{
  "beta1": 0.95,
  "weight_decay": 0.026,
  "doc_mask": true
}
Below are experts of layer 4 (counted from 0) of a mixture-of-experts language model. Rows are named router (the router's row for the expert), up (a neuron's input weights, with its number), down (a neuron's output weights, with its number) and show model dimensions 0-127. Each number is 128 + 32 x the weight over its row's rms, rounded and kept within 0 to 255. Numbers have three digits each.
After each expert's rows: a language model's description of what the expert responds to; "gets" lists some tokens that make up at least twice as much of what it gets as of all text. This comes from a sample of Wikipedia text that the model never trained on. Tokens count by the router's weight.

# expert 9
router:109135082150086072165138140099100128123121157144138197126113145130119085131062102041094113252141133144054102138071149081129168133143027155108113115137135101126097132118130110152117146092129154127145139120124159163096122129145144037152107086117134164149126143119176159161163065117137151143137116146095142121154116100086143095175080106139135154084131137105159131128108169158105167142091
up0:117106128151083126122085106176066127108052135145125123115060080141153104120159113164179130130121104111096086176094170107141104161168137184111088145225148120141112115165076118115069106112085171179133127115107178140085159137092134109128101111149145161088151133092140112144099088095149120112130089175176093122125158184114165116121056106142126106174193127091183112103138170129158122140078
down0:140119136113121132129138102147147135085185117110114093173127151177120162098139049070121149045117103087078137132093164089159128113097128131056129133145131114097115147073128190203102139190132142181110167122108121141054162187146136133082190108122121095100084163079171121121163067122131182092158145098141153161117101144124149078170139141151129098132126126169098155099145117143152089111177
First word of a heading or infobox field after a line break, dash or pipe, as in Original release, Architectural style, Playing career.
gets: "-", " The", "\n\n", "The", " New", " National"

# expert 17
router:113168120160107217117096133110119099134155153178179198125115143048119097099166171075105118106191148176139121164149152072060154145154106144114134152090130129141083174141170097115150147168116126117150120126121140110108103118145115093184170116131116134141148121121123102143146115096134194157137053090103130094115100096060103119125111117162136174112116052122160130078150126157163200185134
up0:140176144175137162135051118084143137082119125157124162101077124147122139156144166137159117133136094098101087097186185127173208156079127149098101130133130149125134130131090079082085119120088150153101132104118120149087133118128115195078162107132129114144110053158132152182095152147095113092180159161121161161185119101183089112140109102118159092095131049132140126138174137166140211084109
down0:161137155190141130147028154119123090154175126078140148174139111144127096178099122116117143181194103151078099097116123154115151158082139182084134125124120163114172119076073154140100108109084107096132169152082125121175151134122103134100123129155122136114148104030182176165107159138098119138126185101168116112121100052138132181178181152126109088096111105134087105133183132113146100108123
Inner digits of coordinates, elevations, IDs, chess moves and table figures, e.g. 42°50′55″, 67 m, h5.
gets: "5", "4", "3", "6", "7", "8"

# expert 3
router:135181119158162136127068131128098099161114113164182170124068116084131134120090162248183101113132142120195110175135181164063156141152112115128102149136122111134120158121139108122140143133127143092159214101197155104090096118095141112126152119141116194172138182109101084124135100104107059145153104135109130128169081096123139133150126093173138147109088091141121116116174133141094158141058
up1:121167139154170114153139167089092113176122126154125106130128152130167079134104176170108138146097109109100066175159129115119079136163088115165190156101123125111109141146074152114098140110147097164154069144049164133174122131076101238126120121159076133175118149187162101125138119125147136186099111182134182135127131130122100124111197099143127170150096133166172129092157148099087134197160
down1:178108142084075167174085163165144150113099180133128096120126114182096181189164129106128130148149128142107125104161165135100089053151089194112074117131163136094142113127111110201106113161157172105115117121155120129153142128086128133153123080121145085092142132220111059063127173171115149145086091146120111083163090115124123110161154168137109135094149170170172137163070178108135113132154
Short consonant-heavy pieces inside words, often right after a morpheme break, as in se-b-aceous, rain-b-ands, T-w-iztid, Bliz-z-ard.
gets: "b", "k", "p", "m", "w", "g"

# expert 51
router:127122087169137111123100137128065113137156168162127136153115144084148098099113163129151123156190096126190109140186185091172128119139157145087127178065132165136109169151117117156160126170131081107174106126120172180119115078117108127131137094087127099125127173091137065161134146110108175129124093122074186088027070116149115104107120095159184146106116092103124140107144136133167144167038
up0:155169087153135094189127175088082084154101126137121143171075138125158085069116140098144189113113102142111105112161177100166146118117165155084150164076118192131177107149117182124167105119128134175170174127106134157092090126139119168196089088150135126193117094095165090129097159124161105099107163168148154126070137128103113189094121092101140168143130113069145165109147102163192102152100
down0:077170078120152124140219148208153158087126123099101124133167114085102148169148128050125138141142151174112125192173147170144048103138151129086155141139153155119129115199136129109158112137140143106091121120134099111132137142119107132154116134187039083158157180093187118143175126162121155118059190164167153124132129197102139121095127132121132086181116145123145131150131163155123144145101
Middle syllables of words and names, as in cy-ber-bullied, Ar-bor-etum, Sk-yl-ine, Bar-ber.
gets: "in", "8", "x", "ov", " (", "ot"

# expert 22
router:115165074135077063125138175104063127152152122131139162148128146137162126103073197182118137187160153129094083119112135138086094155122109178128091167090105120132105157116159111151159096061107114118112219071112158119119070158133110105070138120157136171173146151075209125141141121133108137134136136189102167111135118133082122089132123114106116130136117110092121086123213101182146171117145
up0:090150096146136055059141115117114130163101162156136082052110105096113144162133125126131104135123084115096072123142157099106144159087071136114080145123177143097124113127198127139153126075127125138121205129065131137144092102136081124059186175131183137150140142079121177200116139122133118134156117139160145116148140089143099074155048128088121159114153155122138082143209127091099118104113
down0:170090154134140157159163125132142130103167148090095105149129102163060128116148138090116154113201061140075124139137134158144124119129086158113121157105113159121136121148142110122133119073149082113097132102157111164142139154172155059091162100108078135111121060161124196137130107204110147109086088066149119127132081104107144107119210105126192089127165162116072212095132142081125161117174
Short word-internal pieces like im, ag, og, ob, ib in words and foreign names, such as ch-im-ney, m-ob-ilized, Mar-ib-or.
gets: "im", "ag", "og", "%", "ab", "ob"

# expert 37
router:086100074126071125173108124121113099149126099140149082147112174146136133124137135165201069145153097124101103154145128206117086165142088106132119144115105083154105155179157102143135132131109106066144166103158144076147113110143125072180151132045178149162145146132154102109158089095134199150145091162139144127105089112150091087118059068169158152041097120125137081108111152152153153122158
up3:146106164134112121128130126122135077141173108140108117138164159150143128115135208118103093160179186118094122189104114126166157131167138186184123064149092150190157162117167137101105142149097145120143115121147142148131168111130146109179152156107059110167139125157098120128160095084207146097164109099084158084142160097178180179180093122116144167167087153138186098120118176129148202080118
down3:114121166073111094122064120155076094150157174088122128125180054123122163081135098160134107169102156178134097129102132175065222144139145172190117158127075143131159191132163098148116162135120113172145138068134102113095096190118133119161101144096133119176083088114132099167109109063119154139150125102135113137094191177099150154108072112154122085156136098121142107142106119087109162150125
Table-cell pipes between numbers and en dashes joining title parts, like Bronze medal – third place, plus married and together.
gets: " |", " –", " -", " as", ";", ")"

# expert 40
router:093130114150188070130135166128104103160129133157151139192145161095116129138098113179243118166149113131109114116114137057130165149164153106132132134082118199171112163186154105118180143165108111191164142107114138110119133132151133143201126149060142155149150137116163130068134088124086119142147106201047162138098125115085081132139103125137141128071125123089134073111118141135141140182116
up0:078110159135080052143124131085147167120167137076171152145131134182096141107127154148145130112129093159093093084121090179158200109128137110122055192125137170170172134062161143097154154139126170095137101109101195075136125085176176098122160098112122118093167116162122117096100074178109118143122124117145203152108145120136099110158114150194123153125143152071151135179118147096093130166102
down0:125146089156116188135096218092109113068132104115157161120085177148079115137191165133141144095107116129149061144086121139128152132144091132094099142145142142195140172118072152179146172141098159099168169126143110085100075134110188167106160112110133155111150105147177116145148085153101104098102131076085139134206097117127137135097051133131132134072098088139126155081158142179115093092123
Opening parentheses before unit conversions, citations or glosses, plus line breaks, semicolons, sub/superscript markers and coordinate symbols like °N.
gets: " (", "\n", ";", ",", "%", "("

# expert 56
router:140168138144114161109093156091100146146151111168178096149118140104116125115068151143097118158134134116148109118099154144060108213136071137110108153107119214138103181137160105137156153170141173172137118124173125058096147129202152145141169103127098136112135117118174119113136102112041136129151096149106164090165105133138050058153053114110141120146122132101155145116178131112037128144130
up0:155145100124105147096149131167132112135157101078160123131046174072141110202109141105134121106143141182102110113157150119109102179125106088149073123138141157168096113164152149103067194086095132067129145089102109102124200158142155152197149082140192127150133116082106139145151107115131151162115082119158137136173115042156100126133123106161157130138120086147141122193178109082078150127075
down0:131125136070158190169109124085077125072132147173113117173158144126087146122087127118103110136095135161126163185130130105115093069115137166098143137132123177125135109107139180119136121163073081114082118209145154101149141130087175116134094109173097079100131125176065111135130098084160144158168111181126104130184070120147206105100122161108138119118120159106159184089133098215143150133081
Pipe-plus-line-break tokens that end table rows, especially vote and stats tables, plus word pieces like h in Frühbeck and um in referendum.
gets: " |\n", "h", "am", "um", "om", " H"

# expert 25
router:116125074153170122131121108115120148176157146121176157177110126121133133092112113176113089118156139148100114183144162090100093157189135182056132125208113082147119174169155104128137161145064118161135095070127147099113100112178130070171132095105136154157156129115193123104144096102122089188178066117162134141123158099123112146142067102090132171126091133121125087084127145163126177211115
up0:170170171142168131154126118147138154113186099163164151144072113093141094150136127100144147127104180115116175138129200159103150153083143127133087161141152126104150112146137070095185125134114197123108162093137161110175151096112089111155070082117124154127167100167100123133151175122137140162196099151104135201137079115154190113112121053154198122169069141105127164092095141063137162117149
down0:075074179089096170165140151125118123148141107144079147182138108146075085084130102104151177152086151127136180132151094093141031164094167135129159128068142140119107120143113109152137163116191183117097083136141096128171125113154156092128118110081142089133126147094069155072176197141130161094147125077128088141052129109117165151120154087122132166103116116153052143147110106168157120135138
The digits 1 and 2 opening numbers like years, ISBN parts and list numbers, plus some adjectives like deep, dark, open.
gets: "1", "2", " R", " North", " north", " south"

# expert 41
router:101124108187178141146103183100119130151167063148139077148123142125148102113100143128100106191143137134220101146110198046153184126148065079102139148108130111127080162139130104153145126161110135155159132107111182165104099113187165077109122122191146147141127143118172133127196101114126187161141126174148129125155135108116157103174110094148136165070109103097166128110083155191097131150101
up0:121090143179109171150141127111104117119065118068130042179111160113160124158089176127139091091108109084097109113164135183163139161091088167085150119163102151084166106169140150157092151126105103139113163150093130153042098103140158103131122173115087064148134123190171120121149115163126130122188103170134097095117129107140095155173162134140074126133075108123149109117067117109127181202137
down0:079058132157103124190124138041132166124125111141156085206136146101120121118151095076150091119154119152085170091125119133122095135118144125107119167177132077143133126060132111134132136154136113143145106094118122116105168182095119185140120128100147122070094057138082096155122101096126148078126142100128109119151171073173165129077064143147132077140173131111169174148142169122175139221120
Line-initial dashes, pipes, colons and slashes in infoboxes, taxonomy boxes and stat tables, e.g. Order:, Years: Team /.
gets: "-", "|", ":", " /", "=", " ·"

# expert 23
router:135132090128106158141072122090119087157144174164159149121119128121139146098159169129095096188141079138100121147119169165086156172157070121144098186169151099129139167177185097111148099145102152060194163094147144166124114147175131150120245122182166152134166135127122047097121112137113183137128129119153139089106139087111104078126087089143142132107081109074113126125078129127122111163163
up0:094081138172144168184095172139152154137192124156137191159116138139060115152147123184123161122105097056151125089105118205136094159109205114116170089146111152136150106069101136167148172116107115143142116117127150148154138106172145160182145133099078096116147153228125159150110136111109116178102134150147153147143148097078095134187164155119128129060100108130100135107132091163144135071156
down0:091155177130098073098118115060151122104100111165121109136188125099205149130170110128126102140104094094105124082121193160132107179104078163136047110117114105127103110149152182155102150094133191099082200121120177173091113138153110156107115104114137147117161128093132093112144137183109133122084086169148135091088082091154116121106129207102163137165121119072099109104094093122093164120178
Final pieces of foreign names and words ending in vowels, such as -ila, -ina, -ia, -umi, -arma, e.g. Sheila, Krystyna.
gets: "i", "a", "ia", "o", "ina", "io"

# expert 61
router:114119087137101161090151101105094088155165144106154116152071161101114140146174134203150100112133105177132090097054146066138117155125168171014126091197127111149109096148119122121127155086092192146117145109162152137059086116154185144129096106126140122164180148103140105149144098076075091144131124155165158085173108120132115145162118123124132113130116145131136101102161141117082164152049
up1:110106120134115128174144091080107117156139147123175114076094149130192110125096111140142126136121145145127138119182160136186103107112202166128115135184090099105157097148085071151175135087167144148132107131156122143088073134151161066108112132129162115151135115164149115078149110131082073103136163163199143141133135140151059165089140142181023062106053110105099104131135161121121175109126
down1:146118153135125105131128166165163170131118101196110108149150087167159059159110115127123053129103116164138148131105157097137185181115159102137125165126110123074068138128169044115152179186174118165140149160114133151112142090171163101096104078151201100131094159084150114125206131109148169081115115133172074073117118162143120088177122135140081102148100188132107130098082134146122134122121
Initial consonant pieces of words split by the tokenizer, often after a hyphen, parenthesis or un-, like st-egosaurus, r-ink, pl-anned.
gets: " d", " P", "p", " V", "s", "r"

# expert 11
router:134117120124140160126138134097104105141149185109136097166130148121101120097112173085221079127135056166173090178097175125123121131131084174105115132200144122157073174147161097152125113154118115120160114105141147095120071114172115084116141105135150142155174175073130142132148104113067120155160063186070159103143097107128072086152099104117110190110118085081185095064110133140109139119125
up34:154131070107078177114143069133078132125184142175150105118180129101138157127186146138119069180099091120143125066184119157039144116081092128122113107106158133102119104091176120149194050115152169098157116162119143123120128112121063183157113097147180156113105123091097084113115092148105143142149105147090144137157146113081140073097133140121190136143181133114129135127116161066170126145159
down34:161094116148131144130130099142185153183091149098130136114110094171165137169101113103159185081176124092093117166141134101162158130119203097155149119068160095126095130110074092103138160127152123159058144098124108118105189123092100047050079188143191176099067101188115132148096124138156118132123117120140129104115133155161158095126165088080139087125153105156141112098150138118107164187126
Third or fourth digits of years in dates and life spans, especially 9, 8, 7 after 18 or 19, e.g. 1899, 1872.
gets: "9", "8", "7", "6", "5", "0"

# expert 16
router:116123075101109121135137105086085119126195175120142150151118153146121130130100165119078106136187114152104101176129125136093133140146165141151143138193150214131127154132146105118155132109116171116145172129159158176107106119211134128180140112109141132181127162100167064121134102100064149122122127125112135054061044133144113045196132132125193173122098113138134137088117162157111120115183
up3:184116128178143154133151141130135112153206119120126126119039083111134118128159168141099186152173119121154122122129166174119130169157059123128144169158157123107115099088125093092150145096188112146193200160120137093139194128181172170142108097157202123142116117143103060124140103116122153137133085179107140115119121177141123106117107137175131089084153126094145125130202149090174140060119
down3:107091182169126179169179156117107103031090091099174132154127106175187087145108116131158126137088195100062167123095100167120094120115085114179126125070098137144133127118142129130154090141063156183142100131155139115139135119088080105118173173069084093138132085137100097130132084133141059157116104159127104137109138155092072169098150063117126168171107134151146107110113106125140156128092
Bare spaces in table cells and after month names, plus short vowel-consonant word pieces inside names, such as H-or-izontal, Decat-ur.
gets: " ", "al", "ar", "at", "or", "an"

# expert 63
router:130143146151057086135157107071117100155152146132120082171132167134126115138143139102072141155117129093157110169243078086135163171175105114112076135155131091159080143150133124160110151159151160108150134118173157114098115138141161021129173119125156158203146140114170061082152113102151121150129095165066128092145158120118061113146116125143159168096131149090139102091085138133127156129146
up0:145140141105079112093186132069124166131140135187133123161096158143143204085062184144101111141108155105104115128140093161057197187157068111174109125139109138110145104102100127127072194161083130111152135172113155110102123090182110162115115144116165142160160167129136152136085109121206129113086152165086068145129133128130095154145121101089099154143068120158134162076126171142112161144094
down0:085112110139133166134109134140054131105101081141104071143158086206174159110162130115118159125141138127155130100107065123150107139090047186132111181126165119134126127122077131148125078163179097122078146118171123088107165170162118089117108147143101137106101163153117103095160131195162088069069149100178155113049159149141200082160123129133094110113174139129134121149126105148128092142182
Colons after infobox field names such as Reach:, Fate:, Platforms:, plus label words like Species, Location, name, and degree or prime signs.
gets: ":", "°", "′", "=", "-", " as"

# expert 52
router:104133113138209074132134161114121139148206179144146087154130152100082126120145126191145105186157160125119117154143128151117191122153120158125108146165135105141093134154157104145135147127146124146200141094115129101149115129084112132198168109146150120121158165111194121091141145122138105185167065085054159073149125105128051141227098122103152170144104144118137062118160132154137100159155
up1:080162187116095070148137103126096124097146156119139152107142154186096184157086156178126117145138165108127101120163183127141135126083128161112108112185094154152084069147154129094131155159030126138168142121112106154118140118137131114141202113175178132143127098143139150156138089145172052140063123156083085105098140114124118178171113070106098145154084125157183119144150105164089190124171
down1:187098073129144141046136093139077110120096135088113122119127169150154127122097043097131110167139109088173118136061065083138070093174070060161088131132134142124126129096129107202099089124163140148094127126211113089183159108100152090141169136149124110107081143159105124100114142135139124123131104186150052130129113110150125136116123110184105096136125131133081112159104119096178171141140
Month names in dates, especially after in or a day number, such as September 2002, 8 September, plus spaces before years.
gets: " ", " October", " May", " September", " April", " June"

# expert 35
router:128124116165117159129118106136137126123156178145160107189045194116136096159215177088092135114141172093068114149101136154145141163127113102106107124107080120133130132134147111131187166092105146128145154117154136142101085082110151147199145136104138116142125130104113152092161070132139205163146101218149136116119099145093105078088125046123166147106108104113150187099119155130155208116107
up1:163202154180133083078096170094158146143169120146164144129148174060142146118125129142108177120153120181150157152090121133085165145107139109121115089100143173170130128084109121153153149091134172157124198095134093073139154070160130150171172136122111073139161165135093095135099080132070120138129136184185132089137157099121098128133151132086169095139181154096157154162174138221135161141108
down1:123130103086172148153157124194123150137135156191103138141091116130102115138129141123176141068126092126169163082124145087125135092116129144148179056138183159146126107174143174063170167115175183068159106148162156142149084034123142107146079071070135122101111074142149160106149138122123149111181152121066081132136168139130134088160149119099128140103082162102147175159179085145132149126135
Word-ending pieces like -ing, -ed, -et, -ises completing a split verb or noun, e.g. rely, explained, exiled, plus table separator rows.
gets: "ing", "ed", "in", "et", " of", "ic"

# expert 33
router:107170112112101104169104140092133086176136096148172109176123123109104109100162161117100138167146145126075116152189116153135162183132159111146042166150079150166107181103155107135152163126138121143140094093180124246133134115159125135217163097140158150131145129133132053056119109153124172146138133162172145140088076088071137128123122104123165122143100079130167150133148159121145139121085
up0:153110085141101104147130128125150165172109135131159140186108140130097170120090132118100176159111106130148162110145134072143101097152105106115137192136148126136083121044124142163164187113127131057121123069040153152130102104147159213169180133110121075093096122146133104159148147125079144166113175150143188126158118059113083153079091152129181146179093102089138190103147123123117145118108
down0:091127207159141120137143086194129084102087092124146155145160145076131145140143083145185119108113162065112142187149083173149180131148145110094089074117085136112098143125113148153125157176148109071137101194121170109161082209138177163162090107120137137080134150140144172079091135102096092125137118151112127103099063152141140117130105149174080152076130110139120075129143110113142194141094
Final pieces of surnames and place names, such as Car-on, High-land, Transylvan-ian, and endings like -ton, -son, -ley, -ville.
gets: "on", "en", "an", "ley", "son", "ton"

# expert 39
router:119168160117091105148029135089118145177132089153152139144089126111121149076128165180118142137119062135198095152157162162141111157129169135108093126146097115155127159120158101116137133184102198111136107138188128165098100095214103124151124149172136152136145130111195102116137139130056053156127128146111178148093061083095124106166106135125116140117070101109187128102139151167078138137114
up0:065177119187092117143124108081121128101128108132153151133126126059120134152017130144156149096171073113138107067156119171112127159144188077168113131100122142152108117115134177146100167160139159150134128095068131131163130078171176137141177118137149180093092082125168099085154128152073104118144083167176095120107074134139093167146087152116117169139127107130143160174102106175104162079095
down0:178110079160071113120161092067146106137103172106129119152120167126049193122162135141131104169136064174115083079138133128147147102139102133135120078130135136142147093132134103108137106111157091127139089170127132102182066179160124156135177102200194148162104099113141117121165110160099114123100085123154147152107108101119122118146116162166187126146112129143175123178037132042109169088118
Inner letters of non-English names, often Georgian, Czech, Greek or Slavic, as in Mart-v-ili, Pav-l-ásek, Karaman-l-is.
gets: "z", "n", " ", "l", "v", "ch"

# expert 43
router:090188103140104119137100189132127107130142165131131116166102156133092110103137121150209128138155104112144064119044195068129158164178146180122154158129117127141112154111155117163155126124150161173159139083153125068113102122134210165199147115059166130154144150111112092126146060100108103150136123162088159104109112125142144131208100120120143128147107123093120095111125159149126168206075
up0:122124160173085144140129143122109056097136100129145131143047128141138137160074065122198114139091137091089121102103128110104137057130150119159152100199087116167073129071170075150142098055122065065167109094141103105132063145101145126122093156150148193115144141156153129149160081104096099120121142172110135128128156152136083150118106158084175087072098116123123097162143144136125143155084
down0:182122168150122141151137119117077174117126115174153105132172138138096098153178171159150133122100097134131152171148099094175114127158141129087089054147122139058095123150193141099130182163123110142126101124164086136089121095134092138129135115156156129151096087185163193053115139121161151094095081091163076159097149076147105153107117168170127165075153142139080122141056173127067116123081
Prepositions such as in, from, at, into, often starting sentences (In 2006), and pipes that open table rows.
gets: " in", "|", " In", " from", "In", " at"

# expert 21
router:123198130205098157129154123118088080133128128179127141139093125039099112133183148127133141140156055115174101129193130101122157144145138117141137120079141078154065140146146117129187129118089115109143132111104143109144124097134128114190183092175145135106139133128119056131129105118117171156146099196110171113056125145126037116126146081077158156119114066081149136123159169146097122119169
up0:164146169145111158130163156073195116143125118101129159168096124104202093119150210160127099125147103161188117124114073114088177159131147146144149088106072104186123065143142148125142131106107153179118112166145090131109128167150073092145152171082141109114121161093119164093178078197103095103084119131149125164118121129164127110135166132098162167040142104081172140093143102141106121155088
down0:110144178098104106090108144121134124054122132123067149156180111101093097156192145159095101136106112137161132099117096156207123149103132109146120043038111111126165091114078172128121185111105145136131138136116183134091131132119134168171138079126150087172167118142117148161063165084095198144111139148151150104138170122115137160144075193137148137198102136126155113077167150135107128093106
Digits inside numbers in tables and measurements, as in 61.2 and 393.388 km, plus word endings such as min-us, bon-us, vers-us, un-til.
gets: "2", "8", "6", "1", "5", "us"

# expert 62
router:126125152133135093202092205101100073159125169170119182131156107138098101124073169099149118147147108159069111157122162159033135121156091164152135152165131152129115155192162104111144162088028138139163123104124144140123103062121144169079147083151161203142146149111128129147138114120144187154140149106113132121106130106128084103129106084103119169120115072141155125109120124145055123114180
up1:205116178152103153149130155078108134105143138185119159120143154157128108145111152132115154145127124138129181104150177084110160101107130101126106063174041169155086081173189141084092077119055137095094184154119158131132190109124137160118105168152110125126131128090156139129116107102122116166179095221163106076147164125159128138069143160138150165108110086144140143137071119156177116117148
down1:138091082104074093111159125161100122170092131066116141143106138037178134149175142124166143137094127134179092100147090127134136215146080122146129156141129158082098132122085131116168131141182144175140093042132086148177106116177096118123120109050129180147141166088118087126111181184183105086144087123087146156165109140160081132120096144150112153130105148152172145156140094109136103152120
Word-final derivational suffixes such as -ive, -ative, -ical and -ically completing adjectives or adverbs, as in objective, collaborative and audio.
gets: "ate", "u", "ing", "it", "al", "ive"

# expert 42
router:064128126099059184101134154045126105147160146143146185164087116137114136109132101189155103138128170105089062132123153136160130124155074118072131128135143115159093174100147119119191174141130107178150171143085173126105099096112171107094161142060205151115137123090148153071165121068095121133137070129081140133136087106100061154103119166091163126157100131111148150111113133175109150125111
up0:126112182167088132197116123140124113151144100115151091072120140113111108073136125110162144108133052076129116190149131085196074095162042112177122109097147147163142128150149154124138155168129094104215098111145161103085139131122164153162085124108161116107111122100180096102140109090156113158166153141069129178167108178120127132095106183104160142158116128080117097158131131096158160064175
down0:153098176130089138173155109090104099155127193110089132096087140153150124176113067112046143143070120146104194052177136139112134110119136148122143134104128107120146114100139144127151132075177113098096138068131123143152163120097165114167212112155138160128119165107112164113161110181112158104116089101180087153164135072130134153112096126124119088155146165096090081119190161148151148219116
Paragraph breaks, newlines and == heading markers in section titles, table rows and list items, plus opening quotes.
gets: ".\n\n", "\n\n", "\n", " \"", "==", "==\n"

# expert 47
router:137109133136091204194079120099102085161110124100132140186110117105112085136138147126172122130140118127148120162195155170123153221127104170106097087168105094150120147177133102147098151097149169189151144108156126094103125082229132083149120079119141180114174123133173088054139113124096164148184141153177137144125100130176148101115111112092191121139103168160157127103151125151100127114124
up0:143082172130137158152117131119120222147131153150097133130125156143114083159082103078124116199164157144166082120159150162186154143166168126112119121097145129127170160120114105122123170123154123151200170121116121069176124130201135074111125163122105082142102076134126195136116159113108152168199128092111179152129129135213066132146100125111131147134118147078134185073149134106087166157143
down0:109118098126133123089113112146188122182124129126131180147106134063196101170101105134108110110090109149187132156090181108056123152143092174127081155116153092150131143137128134062128099121131078152132130156143016157113114152155076138111112148141078070113191140148086092157106114083126112116129157154175144127148142146087076150105105180095082102088189105129158096165184137161118111128133
Word pieces ending in y or le inside names and words, e.g. Goodyear, idyllic, plus digit 1 starting years or table numbers.
gets: "1", "y", "2", "le", "s", "e"

# expert 0
router:110106079088095131114084123112109077143122098157148123128122116092063109080120134172126116198143079157127109137109183040024095142173104132133093183200110069164109130158147115158137186096122125074141079108064139204137119108123112130092157081139137162142147123116156055117136130116128114158139141130114153109160105111122137102097099128115173157121105123113115087114138156132166150164190
up0:093116098090117134145187123053123185115114118140147123154142137119097107158108135134170179169189156146119136077098140165141218122151144100181109140124165108146082169121121113168137131121135183120140125112127119140160147041081086117084093123077112145142158143122153118112060129088098133125120127110105200232074090085141063117129145105120164133106114135103097144122119184105139121179149
down0:127174129074174083168159096140161115105071140124124128084123148147147152117140159040124128169053106073129113113154136141134120139117138106135110095072086110148095146151130196138056088157165093170136177077135141149146149108132127133133157091152123052152058120115120184126139180114129133144140184088144100137151111067103119163162105095084130090072155163100101144190114121082123109154098
Word pieces inside proper names and foreign or Asian words, plus place nouns, such as Hum-ay-un, wings-pan, city, Lake, km.
gets: "o", "an", "in", " mi", "ay", "u"

# expert 30
router:124143119138137146121156132087110097156146170146176126124138084110084122086159144123157110194158089130056135169161124147084120119192152123148141153084127092166128175161162090133147138129042124151138129054105120114124134074112128165150118109044166146171129141138136153098127093115090111167165109130107111136190021101067088087151123086158158142118110144147141110121127170104087132130052
up0:081121121135166125116086127159133131200150103082122122138087097162138076150138206163181091137140098097113140109108117163102121066157139150138133107126167099132113150058169090077119120100133134142131142093146084126185130078119106197124101137142113167155126097050146115089172113125179091116125095126140113118153057110073097124192120039160198134112152156130176115144129129126087132151094
down0:114071162132158153145148103085133107155156095102070087146157149069159154131100136077082127166154184136167061160190154166150158117093181163180096115193151166132105146129129165154135185105080082135124125152097165120131168156146128130146072145124124203151170145110115084135066146169143170050120136134089138123171112137173142174084119189139142122122136129096111153133180138102135142126125
Possessive apostrophes and 's after names or plurals like Hilltop Hoods' and Women's, plus his, her, its, and a.
gets: "'s", "'", "ing", "ic", " a", "ed"

# expert 38
router:073133122189124144195167112119123110133176106130152079128099209143094137110182115088219100125137139128149095099139119099121125139171145109134100168150088173163092125108164121134140239089130131065128164129139152167111112085133178126133155104061164138157150148125131141060150122118133090164140119144117152125111129106157131103145149045164174141139138172121143103131153196137081141172148
up0:117138086108172141152128109138156159131121184137167084141092114131137183150125088123142083099147128137095110184183063159127113136137181148118146164123146166163116109096168134099175156132108093099159081103128076097148171108156114119075087150072132079134141141087154131142085103073188109172133113118163162059154106109134152162171133185127132135078146090160097113113222180108083074123119
down0:140122136116123146136139197164110096143090123103147137141138117177159115089128134090097158133105115152119157154178102078161120148079124127147118149058126132136170113073086201131114093211085082118089121148119145163103157182144080099162138173152084104142147149175123126148161124140166173095087175120135121132105125202127106077117154148141131105105167154109092162184118076136106146241095
Prepositions and conjunctions after verbs or at clause starts, such as for, as, at and after, plus the particle up in ended up.
gets: " for", " as", " at", " with", " on", " after"

# expert 49
router:102097140156162170156125163103102126146188167136135146141107159100157127128135141106210086138175069124170128151071169086085091143151093183071121136176122113157117147134148110146123143163122135156189139112141155089118108109222139061103155086080139136137170183087180142114146092114121092174166093159046150089137112119137114092150103121118123156112103112099137088081132134138050126129116
up0:214143074138118133146097152098186119131196120129182117096117133108103117106146084119155110104143114120200148136045113057198121135155117135086129097113136114114073134139129142150143147135155121126144116147115117143167128120163148082069108127141105092193118145120150149067190132079148150190087104121153110105202153135150142151158162136141087086148065054135143156079105156104117092133113
down0:160070117097111136108126170139112132153088111125100162100141092139129109154076077114130140164161121096084115076133122205070118164119082144202119155094109138100124158168125129200149146115086160149155127161137102105195135089198115162178162151153110086084122154139135145178154137142191104099117104153161134057099087127115152087121152080083157195156164085154117133132158155119151125142181
Third and fourth digits of years after 18 or 20 in dates and tables, such as 2023, 2019, 1883.
gets: "0", "1", "9", "2", "8", "3"

# expert 53
router:102115116169103159162058150120136133154146208157135160141108107102100064122160126161133129134153143140182129125090149169030146148149111109132041174146157096134085153176154105101186140208097144078193156119109163083138109083129110112109155099134123143112129155144157088110141105103148080151139104178116133138130036121093102126076108098100160136090127095063139128107125128130126153103131
up0:127150147177166136153165117153087115132174148127167157161066106099099218134175066075166116163157103198203152038122084128087122108098098109134109131098157115108109156160096151136123128069111167146115158116133121109159143046122122149065150103117147124128122109122133124123119169110180155175117128122091133123124094068105096125188138111107134119115164173136093080101135163101124080143173
down0:155180133166100130062168126139178117143148080156148096109147107069137176109155125185130176077135131153163117136182177178150113138122123150136130091183134102181203127119146084127119113126184131118145167135046109152095180162149068163131104125125154115086107106078141097163138154107106099115118117063165181149057097142137116121101112151125140141108099168144113149154189071072157138117120
The s after decades like 1960s, final digits of dates and figures, and nouns such as century, culture, States.
gets: "s", "6", "9", "8", "5", "7"